Weights of a small mixture-of-experts language model, trained from scratch on English Wikipedia.
Experts: 8 experts in each of 10 layers, 128 SwiGLU neurons an expert, a sigmoid router.
Training: a variant of Muon for the experts, 266M tokens, 7957 steps.
Below are experts of layer 4 (counted from 0) of a mixture-of-experts language model. Rows are named router (the router's row for the expert), gate (a neuron's input weights, with its number), up (a neuron's input weights, with its number) and show model dimensions 0-95. Each number is 128 + 32 x the weight over its row's rms, rounded and kept within 0 to 255.
Before each expert's rows: "gets" lists some tokens that make up at least twice as much of what it gets as of all text; "comes after" lists some tokens at least twice as common just before its tokens as in all text. This comes from a sample of Wikipedia text that the model never trained on. Tokens count by the router's weight.

# expert 6
gets: ", ", ". ", "\n\n", "and ", ".", "\n"
comes after: ".", "|", "==", ")", "===", "s"
router [126 104 152 143  88 132 147  65 222 155  57 205 112 124 194 151 112 114 107  79 169 132 149 109 146 178 130 104 151 149  98 111 115 138  86 104 169 120 154 157 182 109  80 124 132 101  67  92 110 136  64 156 109 128 105 112 101 146 152  98 136 137  83 142 145 129 157 122 105  79 175 116 144 130 129  96 159 104 128 158  67  82 134  66 126 146 126 140 129 110 129 170 124  92  99 153]
gate27 [195 138  95 187  82 118 147  76 134 156 149 163 148 153 144 116 162 146 182 119 121 145 190 159  91 102 173 163 154 167  90 149  88  70 111 155 136 156 150 109 136 148 128 133 160 100  66  97 124 108 125 116 102 156  88  80  95 162 103 109  52 132 161 131 168 116 104 127 182  93 150 103 100 189 131 106 139 119 145 122 105 184 133  83  85 170 105  69 153 151 154 133 121 148 126  93]
up27 [147 144 135 180  83 157 143  55 176 148 138 131 120 136 125 141  90 151 106  94  99 116 101  96 168 111 149 153 121 156 119 178 132 133 175 171  64 166  90 185 163 110 116  96 120 126 128 118 131 147  71 159 146 101  96 109 176 102 115  94 113 159 128  78 125 119 122 126 108 162  97 133  82 144 138  80  69  91 173 132 125 179 125 117 187 128 111 170  63 143  80 146 112 161 138  42]
gate28 [161 106 180 111 165 145 104 138 122 130 163 206  83  95 121 136 143 145 105 190 135 150 116 127 106 111 130 143 175 124 107 125 138 162 114 118  96 139 165 123 210 124  36 102  99 128 146 183  99  99 108 141 113 158 120  87 127 101 182 140 131 104 135  88  69  99 161 122 122 144 180 117 131 101  97  99 117  54 115  85 139 173 142 172  95 102 191 114 175 133 142 169 171 125 165 141]
up28 [109 119 100 109  94 115 151 108 124 111 114  92 164 136 153 135 123 184  50 132 154 195 144 148 128 121 182 134 162 101  53 118  80 150 127 119 169 137 178 174 115 135  76 129 107 190 142 122  97 105 151 112 164 217 108 182  80 111 162 109 115 141 159 117  94 145 154 132 178  92 147 102 128  78 113 173 159 173 130 102  89 119 106  99  72 105 130 100 137 168 147 129 135 159 160  96]
gate29 [124 105  74 165  79 150 154  80 124 121  56 105 116 144 165 136  75 101 136 143  88 184 132 121 113  52 165 161 139 166  69 113 104 111 228  84 141 167 122 138  87 128 112 163 116 143 152  99 136 106 185 139  75 146 122 125 118 163 162  71 104  96 159 138  83 106 129 117 119 153 122 138  77 163 167 115 112 112 116 119 138 182 139 121  98 145  80 125 127 153 111 194 128 102 119 113]
up29 [116 114 142  77 128 114 121 128 134 145 172 154 103 197 100 180 179  99 121 183 152  76  52 189 131 185  92 139 121 154 149 159 178 152 157 132 153 101  80 141 145 152 242 130 118 120 108 112 121 124 133 110 166 147 137  87  91 170 129 119 141 131 140 135 167  95 138 118 144 106  55 139 131 111 104 148  55 155 108 157 124 144  86 115 138 112 124 114  83  99 175 136 156 110 131 146]
gate30 [137 129 150 152 144 153  90 137 138 166 132 147 106 115 129 159 153 147 104 136 142 124 121 137 155 173 109 132 141  94 170 170 113  84 147 108  68 135  88 169 176  96 124 131 123 118  91  77  68 130 137 129 143 122  61 162  85  69 143  74  86  71 146  78 151 181  51  97 109  44 128  93 148 118 114 116 173 121 141 109 167 108 172 169 137 124 127 182  90  89 160 147 129 128 113 179]
up30 [ 82  98 123 124 123 128 208  79 112  89 128 153  94 154 201 100 100  60 176 147 133 177 133 144  72 175 161  86 140 169 121 119 107  92 128 140 170 135 125  76 150 130 117 122  95 131 111 194 180 125 151 147  65 117 150  89 129 111 137 194 155 128  70 155 124  83  95 143 149 129 132 147 114 109 175 126 130 167 191 126 105 134  98  91 116  94 164 157 142 129 107 108  95 121 173 129]
gate31 [ 71  74 162 164 179 128 131  98 135  85 130 159 108 201 103 122 117 142 154  91 189  83 172 152  76  87 115 147 101 159 178 116 131 107  50 117 165 136 131  86 135 123 143 114 103 171 155 114 121  88 171  90  76 126 111 138 126 124 137  74 136 106 133 125  70 167  89  99 123 103 125  98 136 165 134 101 158 121 154 107 171 134 122 142  66  92 190  90 132 142 157 175 170 155 112 136]
up31 [121 116 169 151 143 101 179 104 215 108 101 166 150 123 124 116 173 145 140  63 169  78 145  88 134 132  86 191 143  81 176 101 143 127 129 118 186 114 134 129 141 155 174  97 188 133 160 135 124 106 137 136 152 133  99 119 139 131 115  79  75 130 110 187 106 155 122 123 164  65 157  49 137 169 141 127 187 111 112 173  99 145  97  97 138 122 151 127 174 194 150 150 135 134 125 115]
gate32 [186 170 130  81 135 153 115  99 130 174 115  96 115 147 104 132 135 123 209 151 157 118 129 153 154 155 191 105 147  79 162 136 149 153 158 195 179  96 107 141 120 127 103 130 141 143 176 136 144 196 142 121  93 139 134 130  79 158 105 146 167 150 122  72 146 158 106 165 122 100 108  98 151  82 128 146 127 165  65 118 107 142 123 168  78  38 147  69 101 134 155 169 101 136 100  91]
up32 [ 65 141 133 158 169 156 189 120 175 153 101 171  90 162 117  88 123 145 137 140 150 113 116 176 151  96 158  81 150 111 113 124 130 154  75 133 181 162  97 117  86  92 144  99 102 121  68  93 135  96  78 204 155 178 167  72 105 144 182 140 167 143  95 147 188 128 126 140 105 131 130  95 123 119 126 145 156 164 131 158 127 135 169 132 173  71 171  66 145 167 144 154 139 155 151 139]
gate33 [105  77  92  74  91  88 116 154 145 130 138 168  96 122 145 146 119 143 143 136 146 128 168 164  66  88 127 109 128 145 111  82  92 100 104 138 137  97  93 101 189 164 200  91 115 135  89 158 146 142 183 128 124 146 106  74  96 110  62 130 113 130 115 129  74 131 169 103 181 146 139 109 148  83  97  96 150 174  95 135 139 154  94 110 127 112 146  36 138 139 137  75 148 170  62 124]
up33 [ 99  98  88 154 124  44 111 132 155 132 136 187 109 126 106  84  98  88 189 148 149  83 171 184  51  93  97 145 148 182 105  84  92 176 123 137 140 134 109  82 152 152 133 132 124  76  50 133 109  62 159 132 146 102  85 120 149 142  93 113 114 142 114 115  77 126 103 113 114 141 199 109 162 110 103 169  93 168 141 120 178 158  98 136 125 131 129 147  99 140 164 124 106 134 126 116]
gate34 [116 119  72  88 135  52 114 139 171  81  88 131 133  66 127 102 147 112  92 135 152  87 116 128 121 143 106 108 130  85 204  92 117 111  85 180 140 129 132 156 125 105 125 147 135 109 115 143  72 190  92 163 142 133  94  79 121 142  90 151  95 130 135  78  52  86 124 144  80  89 154 114  94 114  78 158 106  86 138 122 129 101  99 113 133 138  50  73 123 131 118 125 143  65 106 147]
up34 [151 117 109 163 132 149  81 173 160 134  60 155  90 155 101 165  52 122 148 189 114 141  85 138 104 129 120 162 157 164 116 165 123 113 153 158 161  94 145 137 156 107  82 126 154 181  85  94 113  80 123 119  97 131 126 167 130 111 138 144 162  98  77 122  77 103  98 108 145 108 149 105  65 153  93 185 124 128 162 199 147 121 115 140 165  87 127 147 153 130  68 117 172  85 179 167]
gate35 [166 124 109 153 111 147 136  89  77  86 173 107 183 132 147 125  99 117 171  94  87 140 137 156 139 156  87 166 133 100  98 125 130 115 158 105 166 166 150 155 163 108  55 141 126  68 133 173 124 166  97 159 118 118 179  47 141 110 179 142  94 104  99 141 179 147 138 111 193  92 108 142 107  73 136 118 147 106 128 151 145 144 142  77  97 147 112 109 138  94  58 152 142 161 167 194]
up35 [ 93 104 159 137 164 160 135  72 158 120  42 196  73 110 132 185 109 114 100 124 124 115 118 102  85 168 103 124 173 168 142 144 127 137 186 162  85 133 111 131 107 108 220 116 105 138 125  81 128  99 155 135 117 107  99 203  84 127 119  73 130 154 152 168 164 201 131 110 132 175 168 118 116 154 163  77 122 126 111 110 133 121 161 135 114 111 159 123  86  90 122 138 116 156  96 118]
gate36 [ 94 177 114 116 123 130 121 129 156  62  90 184  87  95 140  53 112  80 151 126 141 113 140  99 125 146  82 115 143 120  83 134 131  53 170  99 150 139 129 172 176 148 161 112  71 154 126 166 169 108 100 162 104 118 145 147 102 111  71 104 134 174  88 115 166 116 103 130 113 174 117 142 163 150  90 112  96 123 136 154  85 122 161 164 133 168 187 136  81  63 174 169 165 118 102 111]
up36 [112  72 153 175 157 145  93 115 110 131 133 117  90 134 110 131 146 115 120 110 123 140 114  76 101 111  82  68 112 121 120  97 138 155  92 159 167 170 136 125 128 118 133  97  59 187 157 165 164 124 140  66 153 143 140 136 126 167 154 137 199 124  50 142 143 104  43 168  80 120 126 145  81 179  96 137 133 135 106 128 103  42 111 175 134 141 146 125  88 148 191 163 141 124 148 137]
gate37 [131 174  93 147 107 123 118  80 162 117 123 100 137 125 136  80 104 117  94 153 160 150 154 130 155  75 143  63  91 103 171 130 115 142 121  54  90 187 183 177 133 118  98 188 156  79 127 116  76  95 117 192 184 115 136 121  76 142 164 101 113 120  86 166 197 110  95 137  82 158  98 154 108 124 173 109 119 118 123  94 160 138 158 137 165 137 107 146 130 155 139 150  67 165 128 156]
up37 [135  90 131 108  92 127 100 109 132 109 134 100  98 147 110 129 112 142 132 152  65 131 135  82 197 133 147 112 122 141  94 228 155 135 136 115  76  98 153 118  94  84 168 100  94  95 144 132  94 145 110 154 158 115 140  89  81 131  99 109 165 167 119  59 124 214  57 129  64 142 113 161 195 118 142 123 101 107 114 134 141 117 119 169 132  80 185 140 116 133 145 188 140 146 107 149]

# expert 3
gets: "| ", "\n", "|", "- ", " ", "==="
comes after: "\n", " ", "|", "0 ", ") ", "1 "
router [145 112 129  59  98 155 123 127 216 132 119 167 134 113 113 103 130 118 107 137 153 148 140 119 199 169 185 110 170 141 108 139 118  95 121  73 148 117 140 137 117 120  69 130 149  79 122  69 121 184  55 181  85 113 112  29 110 154 113 144 158 138 123  93  94 113  77 109 125 119 127 111 125 100 126 129 111 114 132 188 162  92 131  93 124 164  96 106 119 127 156 154 166  67 126 164]
gate27 [154 105  90 112 153 144  79 129 151  98 109 107  95 182 151 123  84 132 140 119 103 205 105  78 128 116 142 153 173 175 164  96 158 145 131 104 121 165 132 157 163 109 163 122 177 184 147 150 130 129 124  85 124 141 150  80  84  92  93 103 175 136 147 124 133 192 154 114 157 116  57  74  93 150 124 107 106  80 118 106 167 183 152 173  78  75 148 129 134 110 100 134 206 135 147 141]
up27 [109 140 136 155 145 178 135 161 117 142 131 124  73  91  61 113 109 123  85 185 140 119 163 137 151 126 110 109 120 146 159  80 144 111 129 151 109  77 152  60 135  88 140 142  74 195 149  93 117 102 112 211 183 124 132 103  85 153 109 124 127 198 142 115 159 112 161 147 134 205 120 123  81 179 119 104 167 138 105 175 122 101 110 109 163 141 122  82  87 125 105 123  67 131 169 147]
gate28 [109 145 155 110 181 165 100 167 172 178 131 165 168 117  76  93 109 105  98 171 136 169 145 143  97 110 118  72 150 117 122 123 160 169 125  96 139 108 140 148 116 148 169 148  96 100 132 136 173 169 124  82  74 112 184 139 111 135 123 110 144 137 125 167 159 166 165 222 139 119 135 127 163 132  32  60  89 140 111  86 113  85 125 120 140 158 102  69 106 119 118 140 101 103 157 168]
up28 [123 139 139 142 143 186 145 163  72 151 111 112 220 136  41 152 102 111 140 107  97  80 138  61 120 112 141 112 147 179 179 120 131 144 116 106 101 181 186 122 138 110 128  93  54  82 104 135 117 115 133  82 126 113 157  96 115 112 139  95 129 154 171 115 136 105 128 150 141 122 189 164 105 121  83 142  69 148 176  78 141 120 114 134  95 142  99 116  91 178 101 118 119 151 183 149]
gate29 [157 107 189  93 127 167 111 156  99  97 138 166 113 180 105 142  97  50 168 137  88 174 122 101 151 129 105 143 117  61 102 135 119  93 120 137 142 124 137 154  72  77 122 139 172 146 136 169 178 176 158 132 142 115  87 111 131 116 149 166 122  97 148  60 132  81 118 155 135 139  57 109  99 112 104 131 130 130 122 190  57  92 157 103 107 124 138  91 154  71  96 148 128  98 179 166]
up29 [132  92 153 118 184 131 118 166 137 143 147 135 105  93 128 140 121 116 147  87 163 148 161 143 166  50 145 107  69 122 194 177 104 179 126 109  81 144 150  92 155  88 132  87 116 130 118 157 115  85 193  91 135 128 134 128 113  93 171 123 149 151 119 175 175 143 139  74 110 147 147 175 184 125 134 121 130 162  76  61 171  92 128 148  69 151 118 116 187 127 128  61 167 129 142 119]
gate30 [ 93 121 173 133 162  87 146 190 172 170 167 157  92 120 145 100 132 181 118 170 115 103 154 140 108 128 118 178 143 122 148 161 125 126 103  84  90 154 102 142 155 127 131 113 115 100 127 164  96 124 126 160 154 136  38 198 123 142 126  85  98 155 114  89 125 175  92 115  84 110 120 146 167  71 107 148 145 104  97 163 119 123  93  77 133  94  81 168 123 150 100 122 140 131  48  47]
up30 [133 121 122 141  98 153 146 129 125 205 103 112  82 129 155 157 164 116 120  85 129 136  74 131 120 154 153 154 157 123 106 111  98  83 171 113  54 110 160 140 163  90 149 120 127 119 204 115  78 132 144 137 136 144 151 150 152 120 127  64 103 113 130 165 110 190 188 150 131 214 122  70  76 113 192 141 141  85 123 176 139 140 143 150 139 141 123 187 100  90 143 127 135 187 133  84]
gate31 [109 164 109 129 146 172 137 185 192 118 153  18 125  86  63 144  73 134 109 128 160 122 102  97 148 147 167 150 196  87 140 181 121 134 102 137 124 122 103  91 109 108 117 145 163 100 109 119 135  75  68  98 135 131 170 132 137 125  87 143 140  92  90 131 138 159 147  92 167 144 147 155 163 120 159 151 128 136 152  84  85 109 162  54 134 117  86 118 187 125 107 151 143 151  88 128]
up31 [107 202 123 138 175 122 127 122 111 105 110 149 196 203 158 130 158 160 131 159 143 170 166 105 118 129  92 142 169 134 151  92  84 152 128  95  64 136 154 139 184 112 124 131 144  75 148 114  94 139 121  77 127  86 166  92 145 157 109 114 122 134 124  66 160 162  73 186 102  98  91  94 132 167  88 105  85 148 118 134 160 158 144 171 143 137 162 142  72 147 166 116 188 174 106 127]
gate32 [176  81 103 122 121 163 185 159  79 102 117  79 168  72  99  93 161 136 150 136 138 130 112 138 120 108 142 144 148 150 112 129 181 150 141  85 116 149 115  59 137 136 145  85 124 119 130 119 189 130 157  68  43 184  61 125  85  77 129 110 117 130 162 118 133 125 113  84 127 104 135 174 155 104 148 103 153 168 143  68 155  91 155 125  76 109 193 126 167 145  93 126 151 126 154 155]
up32 [ 81 127 138 121  92 146  43 119  96 112 153 132 101 183 131 126 130 125 198 146  91  88 103 124  79 111 132 197 115 149 118  61 149  85  78 112 140 145 147 135 143 169  87 132 126 127 168 149  95 101  84 149 181  96 167 110  98 146 180 136 153 141 108 106 143 149 125 171  94 172 189 112  97  81 106 144 137  94  49  79 145 123 107 131 137 102 125 133 145 173 128 128  69 103 103 107]
gate33 [152 146 132 178 161 124  67 173 152 152 126 160 124 175 172 142 166  83 161  37 145 122 129 141 155 111 125 118 178 129 113  72 127  91  96 100 139 135 135 165 144 166 158 193 126  88 116  97 157 159 142 143 132 123  91  69  98 129 134 159 104 183 152 104  99 166 210 144 106  98 105 137 164 103 127 103 174 144 113  96 198  99 120 152  78 127 157 108 141 113 109  96 128  92  82 149]
up33 [171 107  98 106 132 116  88 103 128 113 141 121 152 124  64 107 141  73 128 167 127 128 174 101 100  79 138 173 126 123  64 181 182 147 134  69  60 176 126 142 105 176 152 105 120 118  92 122  98  35 130  56  83  77 149 134 129 138 135  64  98 158  65 123 133 163 115 175 143 124 111 104 109  95 126 107 139 169  72 130 141 102 106 126  93 172 133 131 134 139 126 115 123 129 102 105]
gate34 [170 131 160  59  87 140 117 110 128 140 118 128 104 148 142 156 136  99 143 119 137 151 182  68 117 115 170 141 142 146 109 206 120 172 150 143  47 189 157 100 108  79 140 114 120 139 140 147  83 173 144 187  70 108 129 145 118  87 126 126  95  82 137 121 170 117 134 152 111 152 151 100 208 132 118 101 141  73 151 133 176 120 154  71  88 154 153 170 108  79 164 116  94 139 137 162]
up34 [123 123 103 123 112 126 178  92 111  52 151 110  96 177  71 181 166 141  43 115 110 116 179 110 156  95 102 123 150 126  73 107 103 154 142 112 159 123 120  87  95 110 178 116 106 101 158 127 201 139 129 145 169 137 141 199 116  76 138  91 155 163 122 104 112  66 116 122 118 125 111 106  88 194 154  90 133 130 135 102 138 129 103 160 187  78  89  95  90 147 123 118 112  92 111 129]
gate35 [134  57 139 136 109  93  86 123 135 106 172  97 122  86 105 115  40 105 127 133 129 158 129  96 150 123 179 144  89  96 153 187 165 162  78 135 163 152 141  84 114  98 163 174 163 135  95 110 138 157 106 127 123 128 129 100  79 180 116 110  80  58 107  92  94 141 114 108  98 123 118 121 145 121  93 138 180 141 104  91 160  74 135  90  82 127 181 119 191 115 141 118 133 102 145 202]
up35 [ 97 140 129  95 144 160  77  97 148 201 158 150 165 169 144 143 109 149 141 128 132 161 154 117 115 131 188  91 107 131 148  84 110 122 184 135 140  74 156 137 147 103  75 123 133 129 185 125 156 104 111 179 110 156 124 129 116 175 123 121 111 153 116 162 112  89 168  90 138 105 131 168 105 148 141 171 106 187 148 140 133 157  48 171 109  98 166 118  89 167  90  84 203 169 153 194]
gate36 [139  93 135 112 120 118 134 177 104 125 160 157 134  80  89 158 154 152 129 137 208 141 132  98  90 130 156 141 110 163 123 118 175  95  70 111 145  76 158 147 115  67  99  56 111 165 132 161 154 155 127  84  65 100 115 127  71 117 162 126 121 136 170 148 128 163 125  74 146 166 118 126 182  98 139 136 121  66  68 156 110 137  79 147 143  94 163  93 132 164 170 122 159 171 167  82]
up36 [185 124 155  94 122 106 140 129 121 135 135  55 129  85 161  99 138 114 160 113 119 104 158  96  79 118 130 100 140 138 103 117 167  40  89 109 133  93 120 123 133 171  99 156 123 136  55  84 123 148 128 133 104 183 112 121  95 110 170 145  74 183 118 104  81 131 126 143 162 157  98  80 141 144 168 118 160 139 171 153 123 104 107  52 211 123 101 157 130 149 161 118  70 185 137 128]
gate37 [112 107 138 196  97 143 190 123  83  75  98 160 139  52 142 112 123 128 160 105 156 123 136 109 210 149 163 131 144 155 163 130 110 157 108  99  84 147  99 101 120 118  99  91 108 121 148 117 131  77 136 130  73  84 125  99 165 113 149 157 126 103 124 107 124 151 157  81 133  66 112 170 178 151 103 113 168 184 155 104  75 140 143 177 109 116 125 126 213 118 125 148 113 186 167 162]
up37 [177 148 107 200 114 127 149 109 108  98 100 130 149 110 159 134 121 185 140  67 149 119 170  74 117 147 155 140 138 126 122 110  80 152 127 122 170 121 152 148 138 114 103  92  85 139 122 138 138 135 125 193 120 138  72 101 169 149 162 124 142  74 167 171 150 109 187  92 120 106 168 165 116 157  54  45  97 108 188  64 101  80 138 145 139 100 101 104 105 128  90 164  83 144 119 121]

# expert 2
gets: "–", "201", ": ", "200", "202", "("
comes after: "| ", "(", "–", "201", "202", "1"
router [142 143 124 101 145  99 172 152 162 139 100 128 126 131 176 128 127  93  49 121 151 131 129 165 129 136 126 107 191 112 148 148  87 129 132 124 136 165 144 135 178 121 144 141 160  60 161  81 110 140  98 159 116 172 122  76  85 158 124 148 114 140  50  77  92 144 118 172  84 147 153 188 127 150  97  73 159 116 169 164 110 211 136  74  94  85  80 123 140 155 177 153 144 130  99 123]
gate9 [140  89 104 100  92 138  64 136 156 148  75 139 167 120 115 103 140 180 106  91 113  95  64 173 176  97 182 133  92 130  47 133 122 110 112 157 144  99 143 113 107 124 134 196 108  98 144 168  85 109 137  71 127 160 134 114 124  73 134 231 133  36 174 146 122 145 127 129 124 107 168 108 132 121 131  91 164 101 101 104 142 110 117 116 108 156 109 110 123 114 149 143 175 148 129 110]
up9 [133  94 158  98 110 120 151 116 154 110 102  84 133 108 148 130 161 145  64 123 125 133  89 135 103  98 138 147 142  91  60  85  92 140 100  87 147 153 145 152 110 134 119  96 104 142 133 114 147  46 118 127 130 126  71 126 118  82 177 133 118  91 150 178 103 149 106 131 108 164 183  87  82  90 147  64 164 113 144 139 104  80 156 118  66 231 110 173  79 107 128 181 152 131 114 117]
gate10 [105 128 106 117 103 134 146  65 123 107 106  95 119 120 134 155 113 188 182 104 122 129  97  85 220 133 149 100 190 166  71 190 151 155 179 121 150 107 107 152 134  82 166 116  97 142 145 154  85 116  78 126 119 123  75 108 106 134 183  72  90 181 144  74 150 124 185 113 122 144  90  96 123 163 131 135 187 104 114  95 111 135 120 120 144 149 118 188 179 161 129 145 109 144 146 133]
up10 [131 166 146 127 191 143  77  72 100 182 142 159 121 150 112 118 170 106 174  72 139 121 128  96 130  91 176 122 148 149 163 150 147  98  90 114  90  89 105 203 118 171 123  96 142 157 155  91 111 154 123 126 134 191 124 131 116 134 155 165 136 126 105 109  96 146 170  69  87  88 184 128 131 104 127 163 116 129 126 140 150 157  72 141 196 135 179  95 139 156  88 162 178 100 185 159]
gate11 [101  87 165  86 123 133 117 130 163  90 142  87 143 191 135 159  85 121 101  87  88 176  93 176 125 160 202 134 145 169 124 178 105  91 131 117 208 136 151 120 193 178 152  93 105 143  80 139 144 125 140 129 147 163 178  91 125 103  98 110  64 173 136 115 119 128 109 106 144 167 155 113  76  96 120 136 128 164 147 125 156 140 133 148  58 118 100  94 167 125 165 110  83  92 150 103]
up11 [ 48 163 138 124 163 125 113 132 159  57 101 182 137  80 143 136  67 112 121 100 123  95  88 155 192 165 112 147 140 136 138 126 105 155 100 139 160 117  63  68 113 151 134 134 145 162 136 134 190  74 176 120 151 138 163 130 146 130 143 169 153  73 122 148 138 124 136 160  90 113 180 131 111 190  57 131 149 197 123  95  82 137 118 135 106 118 153 169 165 106 109 122 108 115 149 173]
gate12 [156 155 133 150 201 182 143 123 165 112 155 157 116 121 113 140 116 117  45  99 167  56  48 127 100 160 117 153 131 102 149  99 110  97 124 116 130 163 122  88 153 138 119  65 126 154 119 117 126  88 147  83  69 118 170 134  74 163 167 117 157 108 102 125  86 128  90 102 120 106 185 132 112 136 131 159 164 169 128 140 116 142 116 113  71 133  82  44 158 185 121 138 141 138  95 142]
up12 [164 144 150 127 171 183 136  94 116 149  69 122 168  79  50 113 151 121 119 118 141 122  99 160 104 146 112  72 121 104 161 187 151 105 101 175 162  83 143 122  59 124 133 114  82 111 120 208 116 176 112 138 129 166 112 121  87 147 144 183 168  92 109 149 125  99 161 109 105 120 177 109 163 101  72  97  85 130 136 103 124 165  60 106 113 145 159 111 104 157 160 141 118 106  87 162]
gate13 [133 147 183 143 148 151 134  57 100 113 121 152 150 234  79 108  85 137 153  93 148 133 158  91 171 120 104 126  89 134 142 177 126 131 157  87 120  74 128 121  90 111  86 178 141 122 148 135 115  44 186 154 107 140 165 139 126 136 110 112  92 110 134 129 118 150 149 117 155 136 129 161 151 121 104  73 152 152 133 116 165 122 137  92 103 153  43 100 201 153  74 123 134 116 150 162]
up13 [150  93 171 128 140  97 161  86  75 107 156 129 139 162 151 109 206 116 160 129 156 114 146  99  64 138 111 178 136 140 130 146 144 127 189 124 124 138 135 126  95 121 187 138 185 127  78 136 150 133 118 128 102 120  86 105 113 145 136  90  75 118 185 119  68 169  90 114  64 116  91 165  97 100 149 181 131 129  97 120 140  59 167 157 133 116 129 118 144 115 156  62 212 124 113 152]
gate14 [128 135 120 149 146 109 167 101 149  99 131 188 188  95  71 125 112 110 151 123  98 162 121 108 176 162 118 121 157 113 182 158  82 139 128 156 137 139  75 123 115 121 160 119 134  50 134 126 198  93 145 124 118 155 149  89 136 131  87 132 146 165  95  93 153 150 137 155 143  85 120 155  63 178  84 133  73 154  53  67 154 187 142  88  85 164 183 166 125 121 120 121 119 138 158 133]
up14 [107 119 108 103 103  82 129  59 137  93 100 171 105 131 129  94 183  99 205  84 139 169 105 160 119 173 130 107 151 119 162 124  98 190  79 121  91 131 160 154 151 125 141 113 166  89 117 215 144 101 126 116 186 177  56  72 114 121 153 150 146 129 112 107 138 131 142 142 147  59 114  85 112 114 100 197 111 125 141  72 122 110 155 165 126 154  88 115 123 139 132 134 164 113 106 150]
gate15 [119 143 123 101  82 152 169  99 115 111 156 104 131  88  94 121  71 133 166 126 175 165 128 133 164 213 126 185 130 166 133  50 137 133 129 140  78 149 155 109 137 185 128 165  94  81 115 141 120 156  87 168 139 112 148 112 176  99 179  79 119 130 122 120 147 108 132 115 109 179 116 161 121 123 153 111  96  65 141 150 212  83 120 126 120 171 111 176 115 106 143 152 136 192  81 114]
up15 [160 100 152  93 132 152  82 176 159 141  96  58 106 128 135 125 161  91 118 138 110 127 150 174 145 111  69  75 179  86 109 153 126 134 110 146 100 139 133 141  71 116 125 116 103  87 168 141 188 103  48 147 118 180 132 118 137 145 136 131 153  65 154 110 178 173 130  96 127 188 154 147 157 161 102 121 185  66  91 111  67 145 144 125 134 116 110 168 120 157 170 110  84 107 107  95]
gate16 [110 199 129 200 127 159 129 132 107 147 113 143 117 130  76 113 120 149  97 134  84  91 135 149 135 156 150 114 128 106 145 137 171  91 112 150 195 106 146 166 133 186 148 125 138 214 119 149 136 182  62  95 102 161 175  99 116 136 100 110 174 131 122 138 143 121  91 124  83 131  79 171 120 154  95  52 186 144 142 151  87  60  74 126 141 162 124 102 117 152 134 121 115 106 143 180]
up16 [120  93 165  69 103 159 102 152 113 113 168 124 125 153 158 106 134 162 139 102 185  88  73 102 104 106  81 165 132 126 143 137 170 142 102 153 142 107 103 129  99  72 137  82  86 144 141 176 126 154 151  70 144 177 114 156 141  69  60  77 149 108 137 166 140  73 174  88 132 167 139 155 143 133 154 195 144 156 104 182 100 119 109 104  94 107 141 161 137  74  72 121 184 126 135 116]
gate17 [136 151  93  80  80  44 131 141 131  80 130 181 102 101 128  93 152 169 168 124 117 152 109  67 159 117  97 174 155 167 114 129 117  95  72 174 138 113 152 100 197 135 169 178 146 158 152 145 146 135 131 140 129  94 162 102 142 166 150 134 110 165 125 157  67  68 145 100  98 152 155 100 119 151  95 152 133 110 105 112 114  97 126 141 184 135 152 190 174  88 151 142 106 131 200 111]
up17 [ 83 160 144  80  77 172 144 120 130  57 114  98 133 110 122 175  99 148  90 113 144 163 123 132 120 113 105 174 143 112 108 156 138 129 103 168 150 117 149 135 127 151 117 140  77 177 175 172 157 109 126 141 142  93 176 144 141  43 113  65 105 127 144 116 116 121 124 117  92 118  82 164 144 158 173  91  97 114 118 125 111  93 128 198 108  82 187 121 214  95 143 130 135 150  65  84]
gate18 [124 123 166 120 174 108  83 131 129 130  95 126 128  95 140 168 117  65  86 131  94 157 140  82 136 203 160 107 155  40 165 124 171 135  66  92 146 181 162 134 122 132 155 115 102  76 158  77 138 131 159 149 119 138 149 131  82 200 100 149  84 104 109 120 142 107  63 138 104 142 153 149 160 109 151  81 128 131 110  97  95 108 167 112 186 102 117  93 145 178  97 164 121 139 172 110]
up18 [101 104 107  87 121 129 116 138  75 135  73 129  96 166 178 138 123  98 155 106 202 137 129 119 106 128 155 119 131 149 132  67 158 131 148 122 143 194 151 173 173 160 175 167  89 161 153 119  27 108 136 141 183 137 118 120 131 171 196 124 158 115 120 116 142 122 120 123 134 136 107 113 108  91 129  45 167 118 138 141 142 103  69 117 105  82 157  62 151 101 117 131 112 176 112 172]
gate19 [132 193  84  96 179 115 152  70 130 161 186 132  99 124 118 121 146 131 132  96 126 140 122 151 130 159 112 173 138 115 205 153 139 134 180 123  41 150 136  95 165  82 160 166 103 112 141 108 116 122 184 142 153 186 128 173 119 140  89 142 117 175 110 158  84 156  81 131 114 163 116 137 124 139  89 156 116 182 133 163 156 140 103 132 151 113  99 166  94 129 138 119 224 163 178 128]
up19 [114 150  78 127  84 126 193 106 145 133 139  76  59 193 130  98 101 103 140 110 176 169 126 150 165 154 127 130 147 194 146 176  98 171 134 136  78 124 146  87 124  88 102 122 124 184 127 167 171 115  97 137  96 145 105 121 105 121 165 101 182 140 200  84 161 145 155 114 134 118 150 121  96 209 178 100 137 106 122  70 130 119 120 112  66 117 121 139 137 102 132 176 113 102 137 159]